config.toml
moe_layers = [2, 3, 4, 5, 6, 7, 8, 9]
router_noise = 0.05
vocab_size = 50257
positions = "rope"
beta2 = 0.99
warmup_steps = 232
batch_tokens = [32768, 65536]
dataset = "wikipedia_en"
Below are experts of layer 3 (counted from 0) of a mixture-of-experts language model. Rows are named router (the router's row for the expert), down (a neuron's output weights, with its number) and show model dimensions 288-383. Each number is 500 + 50 x the weight over its row's rms, rounded and kept within 0 to 999. Numbers have three digits each.
After each expert's rows: a language model's description of what the expert responds to. This comes from a sample of Wikipedia text that the model never trained on.

# expert 0
router:638443436453443564430541466471450482465440525484561553448580514439517453514519566593482601552526616459480450540466446546532551522591519633478476447514412447554414412485449460474482527532543552526509467543454552461525498587488484539553483516462552510559460514451408405367553644483503473630
down0:581461503563579603479464520487423622469536377433514490503609452541477573474461487482514470530519517508380510527552459526404473519513447491455461492486547570446466567495429436572509475448479517484518481481469494461583554419614522558478527485473471514503523564506492432475512597532460492434
down1:453452557632539580509442540524573514462564608515484419561496528529450451409548490546554509572466480467440499504525496493452475528510490449466499500480484484546495501431440512466496531555557537592444530502520500617606433441482551568535510479484439472438543483588531479532537537550495499428
down2:555531492473570456457481502493455464602510582448489442536510495443481530507495432467499495531526489440544461451534476629522471407463464458494397403501476480569437512493572518503539531556575480554524529452541560500542579492434479378606464536472486466434548479458395453564554535511512526462
down3:532545463436551389511541415584379519483633552530462400438515419427557434463493540545460530495572504572569496530462465525424446515509487446513524584469433450494520535442578519524466554540574463501394519475582495517427416538345560456467432496537483554476462318470479453448477457499504492448
down4:485446522507557485557568423510564485522613546395461485505492545513489473452512468457558391562384558444480529492505486388547491437540519421490525560482351522493490443458581541499479485503444424476522472530474457469537500519396526473468526425563496555519507488489484535528596560459514386476
down5:528504519527512458487463648514503517504436544405524470407484552585538478504521444429426466425568478488461457532505480517582457484467540478510472509469471448413442429528539486527524408484597386568525479577401524524466493447457487571383560533543525508465550442551573489527442485530484463402
down6:576535438453421499512440370528499546444398562498476530542514464458418522514553462503392606472450525499446544430461447410424567547531444520519498495538523469473427506502481568498493502563414460575401536434586522504466476479517576519486533456535523510466515448470496578515520478498452456562
down7:508448487533481505481510461545416502542509538460457510537480583472543538552505481474399404447599587510475583554464463374529482596484406560577509511528488501485634555466564501513505510419527560491383413516504615538558454519448517500520445549506473505465453466499528406489513481489612451528
down8:467532456516525484632454493483414603557497449549563546447494479430678501500460460553471461435509486505419542478549494471518461486431500488547503580396507478498528512468518478593506492476491525484469444482542479482402450440398487521459491517517504597522535464524486515539552469557533519542
down9:580525522525526547533441526539457454461412515470492557518486416425541545459545514473493485442620497531485510488479598621443483516503532449591408582439422486413592518509501436523420555433606531459494405528473482526555487622492545476577503621487520491424499566483440549477482528457443571504
down10:468570561418543489548545490464475476546466562498481516455561523532471547530467482438491530511427561525529516454473544342581623446566438460488551562567416408458484555426466504467544516608496473593531539504476514418479525446534551461435544393500583533496461463531494488580533544389527543495
down11:506518449475446476454547409520523542503525397508484569408437475543472541572453499487457511499433449508566480544537452559485414476448449495461415473487626617492478476555623417589392512453525598507536470532417527472485494506523438413508495537487481488535463577502483455543454520483491566546
down12:566507435418505490493530395514413549510577391608466484551451424406401503463515589528446474526485508516546481495556501624525482500503432520450524445485615523516531479472566513498504474503488392493481509518482443523532591585504475491555535511567511416452414530438497539379451489469507557583
down13:524479553453440441428542454539426508510525468575558538567485568549558455553478536566464533431452464479525502555584521511512569532507421348493471551514569518474522516535531476468452420469491518476474493535558416458485476490462496462475539386518539506505468550455447447461544531507414435523
down14:461587513462497477496505393458527511457462457597479509482455514496523429493570542495463491464528441496558386490494462525443553539463491474501481463522561480454531546496516425529511455481480482475475481497545468505407412469598491432596555594430450457532478549499512452512466498476488475462
down15:479507471501551557529620546489542548620525483493445518517529563454520496482454480345539491506541576486532505476528448520499444476522509560500553500517437518533575663511538637486552480555525361459481531518479596469508548521579533557487536428568407436567475471568535502496408499563481462476
Infobox and list structure. Line breaks, hyphens and pipes in infoboxes, taxoboxes, tables and biography headers, e.g. Born:, (born, Synonyms:, coordinates.

# expert 56
router:488487433466446475431474508525410513499543512558549547473452573449546511448358508558504548473411467485502554484480478542570530478551460516522481588544389457424505473535466499590510581563477506493455474495479556410512535595469435476458492399494458476550397539555526471621478555523470393474
down0:480486494480543416566445487531629493495442498575421500472591463585495530497538496440478443458595394551465453444506521501470451485507554483546466490505502400447446442500475522578447420443396376514486439451520511503489456495464471530481558556471458487558539641505485575527616616466478605487
down1:534410527519554606507452552476487561548529495487504488478490561542525470478544400522488584510433513586435524536472536589502589420461528511521482399504547555580614534494481480519475413632427470602525448520550346507523377488476426522494483474509583495483567480600581559517462593574525475444
down2:479549378520581534543503528518499518494432473532449572419489496584521503481485462503537561504499523474512477534564543457387453470527511461486530385549538445478400460561503387550421493473549542573528372557470430537459415528434472498559411493504527416533491500488476518522554499503439521529
down3:589510455531453498535566387533524481469525467388524525486487512581445498499480500543471507485567548532384539527470479458534491571487534459530492582536518539596532505539541455473468491537603619500437578608466582470482413481512496505528489548462566559498394439567583441552485538474414516481
down4:492569424552472420472425457496549473457455505495385499496533471450471395556573549566567465549572479485535425510419541492484473474511507414493593474347523595486489461554513432466481460472496482508483454517472499567522369470448431449470500445481439554492487523571494472525557616495593530508
down5:501589588514517428520463595481551576494517461529454482435494511486524459396463507398500534571472501558647585447455547618496480472466492443553533505384448515518489463488571582565613440501464496481501449480513455557530485510507499384491527489527525581510583502501531529556484485447483560415
down6:524484482452472603480425459509537406458506484588516492524419432514535456480501623541526541501469495575468461525509444555464501519517402493475431505534559506467405537500455430443444544618488671500497487474457465444488537509541552447513453545538554432506497395483507472412611521492379435557
down7:529465499547426586519462508461429487486499530515518409455472569450612502484488455517541445480513610412555510592494477545512589536518493540527522510503500446604484534545483525427481605453452511491521505491487488524539570458483487581476396541539450525512395478539475520400546465562472485558
down8:499516543562518619436455485561537463551430538518498446522414508458460471454461501420372541531502520524458531581460544471507597510479505511460552468507478470460450511522430551499547461462486476576416446474495435473580549454525457569516504506353423581582466575458538502543486532536466489483
down9:401543489489387439444484473490534490561446570507501499494467465507516481542472436497498424467572449441508475454514487527527415478557496493532534597554506424402481458517508460472518572455503460446458461492523509517589383496481460400500533446476553486501513552454458576533462557483552530513
down10:554545549591479452461462532570418505441462472566466454467503498466486471453474537489604504510479538545493544508477521413494416492540455479576498585534515409425528501395424515547484453500502548442515458503426584504515546529452485528480495557504483506485428496525529483480553495462473483536
down11:548537558558527636472537527479489424474577490474524465459396499555504572539447484482431552544484481457546472513491477470518573546564455434461485439522433494557623525449347464372540469567462528551572521589602540610547520485516561477463630486485530528446484485519511505409463550507472508596
down12:477472541539416531499656518536427502550484538369519425572529525535478482486503477500534484471487449491526471538470439514500486504457524508570480522496451523451469469533520526517504482527468552453368495563552609551477538561476472532549532569579539537581411492518555497491481430466406525421
down13:520513560552422538526518505552478506551448449488546465522529460578498491498539498369530430431547535441544395526508403519503484529406551605523476486432546444410436515564503491523531492433492625446456504537494513610471443521458528471539567582576575507531403485566475482490531452548433558404
down14:439440519558534420504472485516566621586538483474495506570522493567492454475557521473506494517441510486591481456600499492538533530500596452445499461522569546562469568563531412576505474379515464542536561471457505497507544458529623522472402562514497500460476501347475433459506509481504516517
down15:471509473619516439477508576416538449486560538472373568514500548438522611604597562463497434524469443505571485558530585552465456464503513561580448530436570505474653573512466430461536468483480526484481517428563475546449524520420461438485420529510479473410517420604496509494525508550504509445
Album infobox and reviews. Newlines, pipes and words in music album articles: line before chronology, Label:, album, songs, guitar, review score tables, Plot headings.

# expert 34
router:526530505501454556446503536489532577536474444432503523440420461479513595560635510458503475540550421430481534580518513433537476524475506552504598494404472434465577536494442525547501504484473475487462517432534494510459552505465477515549518509539497524454531519511459464371511502456477477582
down0:514501435570527476488500508522442470573595461549474424483418495478489480504467546496526473415404496496518433469535576497525486360435447466484434558540472557440453505486484428519538432454564508534558457494542476611578580452509539484517547394512461514533556475555539446564463470487511462524
down1:582498458547532524521524479605474540524475501532441486581520416493510530543501436393470541456440531465469443454448496454562576444426498559449473433460528456572481589448528452413594424515407470494511507617623459438491508491524494502479450488571493456620451439449471389514565436506439544445
down2:450524439475493353509592536560527511473458564523413494486536560488452525549504525475545538415440544569430507405412459467483491447511507463510585454514532468532472515456355502566503547605591430512624474511437443478450408500483474429445585447416474493571538507479493510613521530482427534517
down3:490459500622569561520500556494543523516516510538447480447448536469554398465536481530544432569495489553462594526485460503491507565469604517531499531540448482537527528525556520517476485468564555499549558457440510490512504515465499496508428488586475488528622458552500552492559491528422537617
down4:514606460555553523507442466447444509479488515536542473559470547488494544516481545501357444475439496493432516548450504405519480511444427439501466568520528525509490585443437548403498428503442437503468462472540570558535558475486439494467495491555480520484457562433538537539527482503541484492
down5:590557463517490523529509572475491552567476427468479426513527486570546442461505512490395450558406506550523489572458532524548485491401528591491455575523551554605475560553449519523589478503504524530511467495512519545536527529526439431482441521469439471557483472576533448498552566492506557524
down6:539481539534558536545510476421618548470486505487470483438588456490482502520476463425514546518570447562476512494516400588501549525520470534533453536471488474478464506530689464447467532493498670485468572493481498448543460538498565492495499534620520563505513433501538528460582519459492532459
down7:500497560502521610463533512541515584539445578558553458569547494497479466468589485523514622554574526500471585568534514485465581506456474449512564497438494527504584604440458489492484499481494554514381513594465503590511493414442471492522514489492458588486520558528597472549455522514481515501
down8:457480497483573590462413405506482550481501505481554421508503490519457505509473552419579517499476445453430497448533550471521500420478495490485457411431474544486502495511559476509539584514521515382446477434468504502533432493511514484422474499473545546521499596548487521527500476492475530404
down9:558511514478575561503404507465549434522483594443603483537547457544504573391475509418507525423507476444574434473437514490580593562504518464509505494539522495544527532440528508493570438470526585512501448585460485515457433603466539443443507513565499493425542448472489501435457486512481473506
down10:494470385476485339563468599425547485494529412507459490429550470500553504523512518517576501462509577470481552451517567482551411535588419575519435513556394445495557413547464527483565503500569457493455483578459546435418451490462447576446541538543351504497530495504498510514548552528552422451
down11:443468419427503457563468452548474457508523531588551500529392537512466383515503468501464473466448499529504505536512557551547491437425519452547509501470528458529506522489550484569500479485578527471613540516481542511551488483452411478502507441417581483501601435551539521500439540475454511549
down12:486461513556490466540493496612459539535487538412498478483534497500501532567567459482536551455555484498509504532483439519448511494645553472457565512543535452524520528545504471517514404461412492499537568384531438486527561526502545528526496563521530495546417539518547519439532440542484523500
down13:521456523546533525512429569457447556494500546477427469522484439397609433551516480540530412511604478614471492543497469473505481568603611572399488508564518471521539389539444487413542512482505538481501510521532426548514413482605537553503484477579498499486501511481457488460479552582442438478
down14:437595456475623442531550567471489607465433457476482510462470377430489607417467517444568494499435550527449615457492588435529565482550492532573433514500471554434606532532582446501549459516563525474535544553492512457531495579466470478556507574534457526529512571388458447508514499480451593505
down15:475509487556549596501464511416523514483469507452535451485531372509521541469490423438545525582459522514527546562506500540621503538460605597498448493559572383487491447462548433527517531521488521530453469440503532426441473441473488506532464575657503526510522551501543512536502487547466544455
Digits and table structure. Digits inside large comma-grouped numbers in statistics tables, table pipes, line breaks and list dashes in formatted data.

# expert 60
router:502486464485457467542538544450578442491537499546513469423502532424555432448484559539491568515623479454541565503481501537513464623491552460512527597524388588483500435551430423628471572529443504518520474524470481445513551486475443471470514521486476495452494590448496456466483587405433582491
down1:498508497490485536467600527538441409515488436435521497522530523567559520516545482543458604483524457548525477559515549542510520535444507630602522470526506512501555538465444547489458499469481551559479533650495558404443469518519495548483505508483532496483578557504520365536599493532471605418
down2:486535550447475554534647412423551489471485533557580483515491493523477465496318442436464506485507431513568507468554549539484524574466487487518567457458460473487497477441474441501436526474539679560496465461457522485470489507450382480480566423456502574389477487538513527423388450467520511523
down3:619494528487464558500512493499514477491537500576476444394560556533482587463463506437596410399453545453484442540419481454409537507555496549482528474517416525428431496489491630524516477572460423528574494448492516581444612503558523434529596584453510530477447500543543497509496456547535547539
down4:416490450435396439533466509563483464525569497478505487513520467476530565551599523518563505463433482399580472511524466548453576512475566564490493519409537498510521580513387539448500523437558533477573498524638483379445456468551587478479520534555503487505468464510421470455513480463554480461
down5:503432538498423489491455502493497500519514439530425538536450468433455444511573482480442478514496488491578524496492536569491435508521500485425430502431621541601479539483488506527461558410561540481477507405517556567478484475513480525549474422395480483491452488513445493497588463535481536561
down6:497501490476536386597435584569516446549541472478462584427578512548452553529465507574603552488558462450482505538541569586484359440537545474514519586535452437475519478449598462519564501433497482506550473561422487442547433496470541469489493614511501492516463449476507562489521438502546507550
down7:493550426497594541560315484512554514536514585553485544565554516556497561474520420485394511581443526413485493488509507576487454501434559516470497430437465471647514551530504577476557490464470485540423530470497498537523527554454560497492418438502415540521559456526449560504499538475528442537
down8:516516600486491573447419468547573509545492481462506580488617497551486487522499525545531545396442549473497508546511419523519462376503484532517483490621523523538487430516526504454467469503545485589498565558513422631422493396529562532526581559431521371528471512473457447517480417516564538496
down9:528478440537540536512518418535556423535573469506477478447511489425548535397496462539466493501529515498498583452628550525537554575491490460573522518495473461545507405569493532531499482532552547588366463533500367539504469468523551548538435589514412492561514402519438458498537512466576458556
down10:500469522527388490474502454517476521524464509387516517388565499490535516454357439512473579506533491572494511530494549467519450545560502515424441600528456515558559471562461513523481493484487574526410464549496432601519424554469654454544502530487471528550468553480515398488477489525499455541
down11:511427491441468559498471505516476465442458532473499514386583586536560476348411458549487534488497533484489525571533426483504467518524556516464535476501476549512595503514444449476549537508533528562481538569477475606536441529538563504553476464510354502547461552557507463453477434453546477491
down12:536459507457468385522480433583420486566503478446528537378518472484501475487392538497534454448476472433511496454568445500528466431443512505539505519588438530463463476475565539479473474436506476615467481548530491566550521524472444461490489651562536434501476447627492473523386489518604499391
down13:506479495549486536636436531507435570544522502589458566461484536536576505458543506526415523573459520514484487457570538571527546567437605431442556463455437543551517574560504531544403531556442483530502508452516400453550501503522554469489488447478443526514561476581503493482423572393473510579
down14:409558460506453470512532565560512551518422419483532483515413489550470440502473435532414591612528528544465527486563442553561459542553536455467482503562482384478537503500468464517475508546510595444535454583457415482609479520459469515511448527523500449540568504454483571485523495411488498542
down15:512504519422475550411485488458523453522542460547478449534568473563510536458491448455538512533335466524512522380473462491591540496521566594524596510496488493483463527481436520527525540409495372463446527541476525421401595481465622446489574509431506579483476543456530486554531488506464471560
down16:574425469477556482442495444584499494469423435461467466454554537590467464456516473493615456452446540483504566471492468463580538448535502465489570536548469491419508537458451502566567498513594440504462512485571385485489467494545493490514488490466509566529406498544519541530500433565556456439
Conflict and lineage prose. Line breaks in cast and name lists, plus of, by, his in history or royalty text; attacked, captured, against.

# expert 62
router:422565538629523434553452506476518489444519489511404554513512478499525499516541491504512504512463539597455471447510489491540526586492595470506436477492546515547520570571388471479452440509495420494580426519482527527528504546523436415458536599447517452558530519454540481503521500463437458512
down0:471470460508483417522524555485472461512463586468420594507426539549479423458697547539536538505528500484477479487467513523502489529400572498536518500456482504505523487493535498532505453568460561460462485450454475497500529516460479536520444570489566498535418608554482497529539548488583545493
down1:475488546462453487483455498529512494531481458495595402540482473493429518499462469515418445519500566483485514487482447453523419490501456487579574470455471487520436529493648460446555553469387552522430488453591526473477496547539468489520464545464447546565490424555633530524487520480450517514
down2:492488484506502485534526423460453555509579538556513581471446523415583447413523538428593508575458514563467588557397515520481493544516455557452437514540499486630479537468483573517476538496562463518459520562409427557455475541443536535503453527546429562356459468538444429577544391501499425497
down3:594506496478547489509442590453489613487489549452531559489529584535632427397453527559511610509520542435610498477464518613526469494459502492468549469496486524554480396417475462525543485524535451522428562528381537588488475531471543487433493529498514573445472503501423456529497504464506556546
down4:554513514477524522472507515428496431530366502497478442484480502493413479438477508457497422563492523469492520537449480585455473508521547498532510472433482556461504535454490598500475464521533471493411501504517573544559466564505505547433513518456512556458582486474527555454416534337375561417
down5:485574473497504540444501546516388540480542553519494499551442577434525523456513500507552482540483487515553418577528471613539502518456421465471441534433515554518578516515434477492456419508532545464505476459469520534566460416495503448493543465517528453499536536427519468436492467548494478458
down6:512544517447503643512556512410531405485510435531476506499455451505341537486569389522498498478444387504503548467487531527583514445481542498510504484496627507519487481501519455551500478448550467519589501477575421592479555495522438471480543529468582450529538501536546538518571456490520552462
down7:512518529483408562447547499474460437500449549476476383511511520523433548515467519548482474476439444326557487516587481469526575560501559471503498597439434565449615456480513384503509453569517475512439465493469511507519490469519373482492522544530501446548512481420474458467549532379460456388
down8:475466523488406481450517436525463447563552504573432460469508562439435459473499479508524575563460495530454543540564477528484433467513460553473473551496511497475503421432467477484477550503425452390424529487502536495468458602459519386537491528528396478504494394524457544409477519476475524517
down9:481453546452434583436488490506604431492426489500511510540538446599383412602469518537521530423514496491568486512465526578502584457463530535536446552532524428465489436490500445494520494525417584574468471530529495497479495452599574430528590470464445455558528514552513433526446477558475502499
down10:509511472494519487470560581444569494548492539448422429478525439479407534463541449566393387571486568504478482514516482544474554511600443540571577509575455457521549508520595485511565533477515509481438486484496516492453409485528442536525470488571451484510533386445444606473376526388460514472
down11:510444550489518355523507481551408427527574515542510459472502470419530536588388451409447448499467540452491458536522492463404478482444473467505451443480451489428493570444576543473472526506467546567493504507536496510466593551392431501552506439525566461512385434510542538559463499527524507464
down12:494527472527510576541510513560536543543502573431476540502461510429565503363577473504498559579492540530516529599543533485388493537391493451456414539476441496610533531528465479492485488405496484523539498502464552549527475432542502507502534519561543500442496525430486594481582594434434502518
down13:534504479503479537479529413510503498439555581438403480501511494450545537433478469566340457601379408492564499468454516495451521532458551478596487528497427458484489555445438519528494522543491460589451440448426619521460550485477567507442450508456482536477458465463460474528551494390515498556
down14:518582551557542374614593509562476538616475526494510543460539464511395487522532479516551456422611526481512508424511639564486468588500500459460506508419490541468505502481566529503476463529521545438498448562430543483455413546500493494456486508479564419442572545487529491562506526451514541442
down15:514528460524527553423437471403501583524550480569430448494493523467445523466565483636511527522490520539583512526441501480533532507539490546465519592579498390467461447528377490496519471523567441527458478489471452482500537514489534510556478453510366535480505428488482562558487550501485546473
Sports table figures. Numbers, goal differences and pipes in league standings and results tables, such as −13, +24, Votes, Pts, Swing.

# expert 20
router:490466443425465406561562490478426526494457560559445524469429528515515562467506544554625463539450449507582531454438604381424477489448522565435434515472476464476517430490469515476448507595513446404457467488463493476399629540435425598407492555494571503415465454536434519523544529503438437490
down1:517483538523462484534597484584494483508459444409525486488506443511425482604578541454546527379480412576412483514462518498521377584523498450447510517484449524544453478523519483469413530541522604558534481468507492605494549460595421506525572538475523425580553532448429504489501530499460554553
down2:474473446529552480437467497473516455452445524519516442505493515556518475552428538560458479457565491448438535506546503568506375549543509598514578504548447480482499424522441449594498404538509470455536508514457572531557485477509475445524554469470484530569497505514508596481491558498468561461
down3:491480485481569490582392500495450424483526521465497552485470465466505442559406552505491420538590460526491534471479488455451605463466459486546493501547446424497425525375531560433497541495486500442381464420509444450459494454491448467517541482499456579461456459631488526465492556429544498559
down4:485471561557525517609456515486395534530493505525379492506557470542493571441470544476463522495507477535553509485549581492524525517484463530576500523464406483498474539529555521507513587393509470559562577541606439467490458440477463487537510405534506471429455444511437477436542427395559415476
down5:543486403502498526560462442449373558492498640535555486490509460508486540484541429545473432557544489466529526501490502465572480488481505496490468569513533432577453528457364508539461564524557480432463457458451467454489531504503409525466551490491515458465478449557476431419422497545453477492
down6:596544486538502367595460462577499493531548417501446498539486507415594495533531497515558457443501591505506498428493428468473448482495474529560530527599513477502443510468554469550554439637529469509474404544577540534535480490558515426427538495632461498535492467508436503488535555545481639545
down7:465487537400464517527462420542478462529493491457559466537449474507491445506540399536500452531418443474572435520492484434466457434443481435495493517446584547550524529503546523540503581490417499527460565361488465392490527488437499466499496514537485445499532484555448595575483528496559563487
down8:544517567470471435435420493529488542558436421433392439443441456438543537473605578506553560445477503560551454533489467449532386478531551546453485498516551434605568515583560462499531473484541396558499500555597490504486552517496595472408426524510404396493536457444476515472530492479396492502
down9:574472416450442506518637488479496478465482503516470546506499482475462444574526366503540553457547459486449495514490516508465522542468514576431527492509568523577489486516454492486519478488437573524494480467473400495539533503497450509496596416472516551480522520570454554613494563505493561505
down10:516503505399463476522522471494563582566467478463532582471476458513565478482493501527534494558517484446568415476556563515484528505496421495528468541482540525566503491536506469465562609495517394396480470575445459420494513539412484579488479499590434514523578503556528501539541595485519538573
down11:520531535477580484520548519512551565533516582495437506437438470454490489469505489451538530493537600522516589548496568543534454538420604457502525532510512443462495418449548417584500481607503484485472557617412469458419545619516473540514432542553452471508539489473523595539465557503486482494
down12:501574536517560510554497528485470508513636568497496446500598479491464519412499515574581565509415495461540516516518456556537405530525508514471515506530550504535498512407395509496529509484605471508500550551379515457558527508473408451474412605477434499522436493514506520563523574525510475480
down13:509508628490444509466440455506504545494437495529438511502459488495544450404486483551508512449485563535490555572518495451566384466470456510476577539582567539536496448464614480554558499549565483456426492520553517560566501555455530550498438438469462501533532526541487478508506520503539440553
down14:451569557441506488524504478513517393469480559445526477588481531507518451434462474469439406594520498544477483509529467504523494485506437453538471467503529525459540556454521542422481506435469524468391481448524619572538455546522520417605576414530492538476366520570420438449371496443578401518
down15:400494470599463558426596573578471567586474406424494579522515533541554539519488501593451549593469486520541399468501484518455499564534502547508479485532552554502539505491498475587549484446586449548546486519453555515514578482500554467473497491510483513578539531492493499584460388466499452493
down16:483513562563554457511508544396520440442511433495512545479441460514531634498534407496458537527478515467508464575529422469514468537366425460508457482535517556429553480494501489494456524574493424394544544503547545529447456535449505520483513582475515502579513574459517478563641561478477438518
Headings and list punctuation. Closing === of section headings, newlines, commas and parentheses in lists, election tables and taxonomy entries like Authority: and (Class.

# expert 25
router:481506487566516554471437491483579477441547478580488512526460563421572479481397495483567480521381496618518514502465468543520562588485477658510496522505429455479492524460439502518513481509493495441535509560500497442547535511443488487571475427468489469555488588414490503619449545641539410510
down0:461532523539491508535422527448505547551540565530585520447553507550419492445535501592477501477496515526430513530478526497574506528477559543478507462466516511465497463484579481507601473568354435454590553467545459336552471520494398493504475497459554455559542452478553537480478492498469492542
down1:493535480592556329476461496490471538553513511461470571386508525492467461526545537521493563528573504491466491559468515598517446440498531550575510479606513465519441486461621470517487486476422559444513531493538593465487541431504427512500463527494437389500539484502511545521538559577430500439
down2:488516556465578437459396504611543562524617518507449518478521503456573506489483492550595418490474473594483567474510435465456482439569500402559595428555563508478448487528611550484487458603496394478515452484490577558489426524495431547447487612590420528483529448489501536522524483549540567582
down3:372424532549573496464496458482533452634473444463533473491513486514432464521513406561509521467516420448532455503531428516440528464511549485451572430518513520436529468549517482455532409505538554516571498421505394478492458509444539471490454511465604602485565568409501583487501523557515415458
down4:520484578515512500534593490548514519563422503408493524495449454532502496605453577569498497454392546567502492469496491470538589528524519525435535552514595463455492474428452467488521439440491574574495431549430386577413577560547452498479483604538463432494458582440482490557537570419445552452
down5:484488541430470390561514426468518557486510550559545521453488569482502518456443556486482532525490523583435557540536508445539596438480420443559507478459571559538464447541546460363522534499472428482482435456522480441513548433523478511564502524520571463495505435524499533414567476368511580467
down6:519491452454490374464524553500353510430508540456468487473476517422467519550486551520547534452543512326494482504501538473448426442490392491522499510446493628514473526493504466458484453476499484476502539521563469550441521464490491531455452469522518455447520440564483463459488465517478494438
down7:383608403544547514542514464389531557555432492524444570566427434452525525455548489542503545547527449556562540518470534560554484601551523539540508574454456549477657477461534506481482491480452447468412506568512463426628575523517499581461483500471481535529515542479439399413418524503467438510
down8:458494506550484382488536521478465475575476489486502486492504503608533445448541548553616505463501548520485511512515542518490472547551456539491510494495534507435600470558450520459521577559550447500598436478447499513481614453523530599405540449501483486473470461450532629521480497480491545530
down9:524484545533454548454565500497445527461456448462439423476512490573519617546557522533446536557505533400536484523524629534430499503562512511484569572506354441488577540481372510527599483496534635517493593527416440494507530421515536500516437474483456450430464539504495439541451457570536457490
down10:440511503550491558548502561577413533480430541423430478435523528481631502402550477443582535454433486452516513520599494539437468475503477568531437497548464505443541479537612521502428421465564526480469586487549620476471516472459508550481576506485527539579531519537484433426493560604534486432
down11:532473545421506537583459490446558412512493508493491565529432457502474532453474516434390496569609494492479476486484485535415469434549504427476484442567568443616493542531503578489467505468516441477483548507462517538537523479548465390424463555471415478568487399511453577472526437521552584539
down12:476594550472446423497494454522533462494398555469458456520527625534481443463476558530537546439551508434513481560534506495442438441481482512445542386403482453520580481461465502439439555480531488483472496554457602531446583470544478562464482512470373553461566509499481564458496501545490519486
down13:492468476547490564529502729586493452564527564443466483456519566426482553484523470533461538502473551538558560493556511498486562579532524605539479489588518368507585415518468542531572477503522478461491497526441544476520526512443509473551466583466473518508491511494537412486582464635500433543
down14:457492543475437475463489558433527456582520394532528543442556599505496566506447449491518517470438472499506432505483449527395472457559434548558495397485502450523436407561531585494466535386466464510485441527573528465437517555540419581518526511405472479408541439426517596494537529535487482471
down15:585489487380449523428536547590461502411611458537496528467551599578491529480500521468528453500494564521502510497489468379546530473466505478454509549452551523585385493481450450549492479476476448503513613472448478541513589594547399565615502499517516498525515416583473563509457431429468504610
Film and music. Words in film, song and album descriptions, especially stars after "The film", plus film, song, vocals, released.

# expert 45
router:478453588484489496451526592516580515503481527463462499441394476457488471512489494437461527529437514510522458581402468564470583477481584578480485533532503488461418478467475533460547529530463518570581468518449474505426478592533502483559423473451409521475461525491453462425514512489507483524
down0:384446389487487424482521427517529495493495488476511530500445517425496488473491494421534511547558568464515500484455471563466543457488464501418489623511539362553451451540501545489492495463454436424530525464475501446449546418470521542493562485496514484479473502458447475455526513363506423533
down1:518622495467426428470535494382565503512503449458514474581506564560479521493556503506505511541461539504459494557549544491452473494533488512444509485478510504505426522493455451437501555487475586532556542564578462502484524523487478496521548597516496447522514442574524471539508495527447453547
down2:498562534413614432513565494404621562541493518357507494506567539504529478496554548396508496506474457605509501513493523523446482454416512545594471473421505564484416593444431508424490601472475530512406558572458494526389501487507576458470544423490430545538485472522537537470520506568516494487
down3:539499500457497454510495529479468538476457539490575482557434417473552482520418506405483495554528441464570538545517552556511396484581413394513470562424555475473409441508544469598456598494489497507477538438415499498506400449460506497473521489460503468522449469582502539540504450479488500491
down4:593546500578482534424526506462547536489503491409516539568463622500501492471513492525470586454651596467465417515524573462555633521570546519476469438525557472579574486570485437397406474496425497487522444604505507482575480537536605436462467588600542424554519496520535497563469487451602453493
down5:433479513435533569507469496487496565552528394446442533629550501583544476481468454548526453474586508493452471498471510498561573522497516477496548415517524369603535485480546447501526389465559409413591459580488493526511518528447522524443567604487591434594510494449456577518518482483559485582
down6:459653390478548479531397478496578529476441494508530530548548433550415521532561535445491501509485465459476554429496502554507492465492569448509562568568487496471426573429476403535542505501517538542452485533467412423432556531492538565477502475570484426473491445506519539576437470493482485490
down7:495502562447429506532534555429469553454416514567556577637409487577488519531484485524466453487455517498477517485511507388474487516439439388407502499477538456471447511476512538478479431472504403480423554508572580525452549519507515463487528618539574445539538475521548486463382524490536579513
down8:533489608517580491495543428485556639543494502515503411475521473526608557446535500459544489508441487572522476513460535492537481462473499551544515383532447519509529441488513435571601455439541431566439464521479490600490492515583500652433509475436399493518384529554515562465456511603574619452
down9:491532495557452569481538565440542488430486559518395535538450478496568514508591499506404464462535476436414543457540445481400510543572560493551484465476558524438553487505485490572523461462433633523427507459428449562423509473503437471545473460474359496479538602543498617440487516519496594493
down10:617552534586430413570562579401464453441483603483517443412453478443579570580536587490478452525507519487486517553560579480538447504495466523451442494458390565435541503515519617457515505402417621516470549560516526522527510505505397479595421539544467510520433454512540433473526550499431533388
down11:555526535517485524590472625518464509525568550517489504513473494493476520478504503531588466501460473534566573608597513467476607517457485519501491487559439603492521522525446552472454442594485507476438505543529488530415531543465568422548473526601462381409488539424465431472524510647518534446
down12:493597465442454565474523468510529476455585520400496469589551472461492497471566448590531432445560579431503478468484422583561516460430582512388520433387549544456550513417482518484558525437485549476487443443559522503469561529436435622462472511487422444482598488524551524500578564564458592487
down13:470494508524535502505555488509505525544504602444489601436409533509516484379523532475474473512466556552458611490457480523428532458495530505487558502445493600472545505424544565500477482516465464533479544481452545554442476529525415538545526488331462566469460605525498548422449519503584531453
down14:505483505502369591541477499519531517489506561566389532429536485568495493529569523420458406489420403551510493490507560473396477476474594504433425575432523509549477497574422403504535467437502509467484537442537461634503443442535501554506508430483430484543470516521469599517523459588542522593
down15:402500449482513471494498457545502513479519533483461525495506561567525510520360516517505506595468393538507502550464636543439375492444557515542533450434461572478399506545482488554540578512485640605434496476438547489474431450413501470501482516497467596547425506469510552496522497498473501514
See also headings. The '==See' token beginning See also sections, and pipes, line breaks and 'a', 'of' in sports and election tables.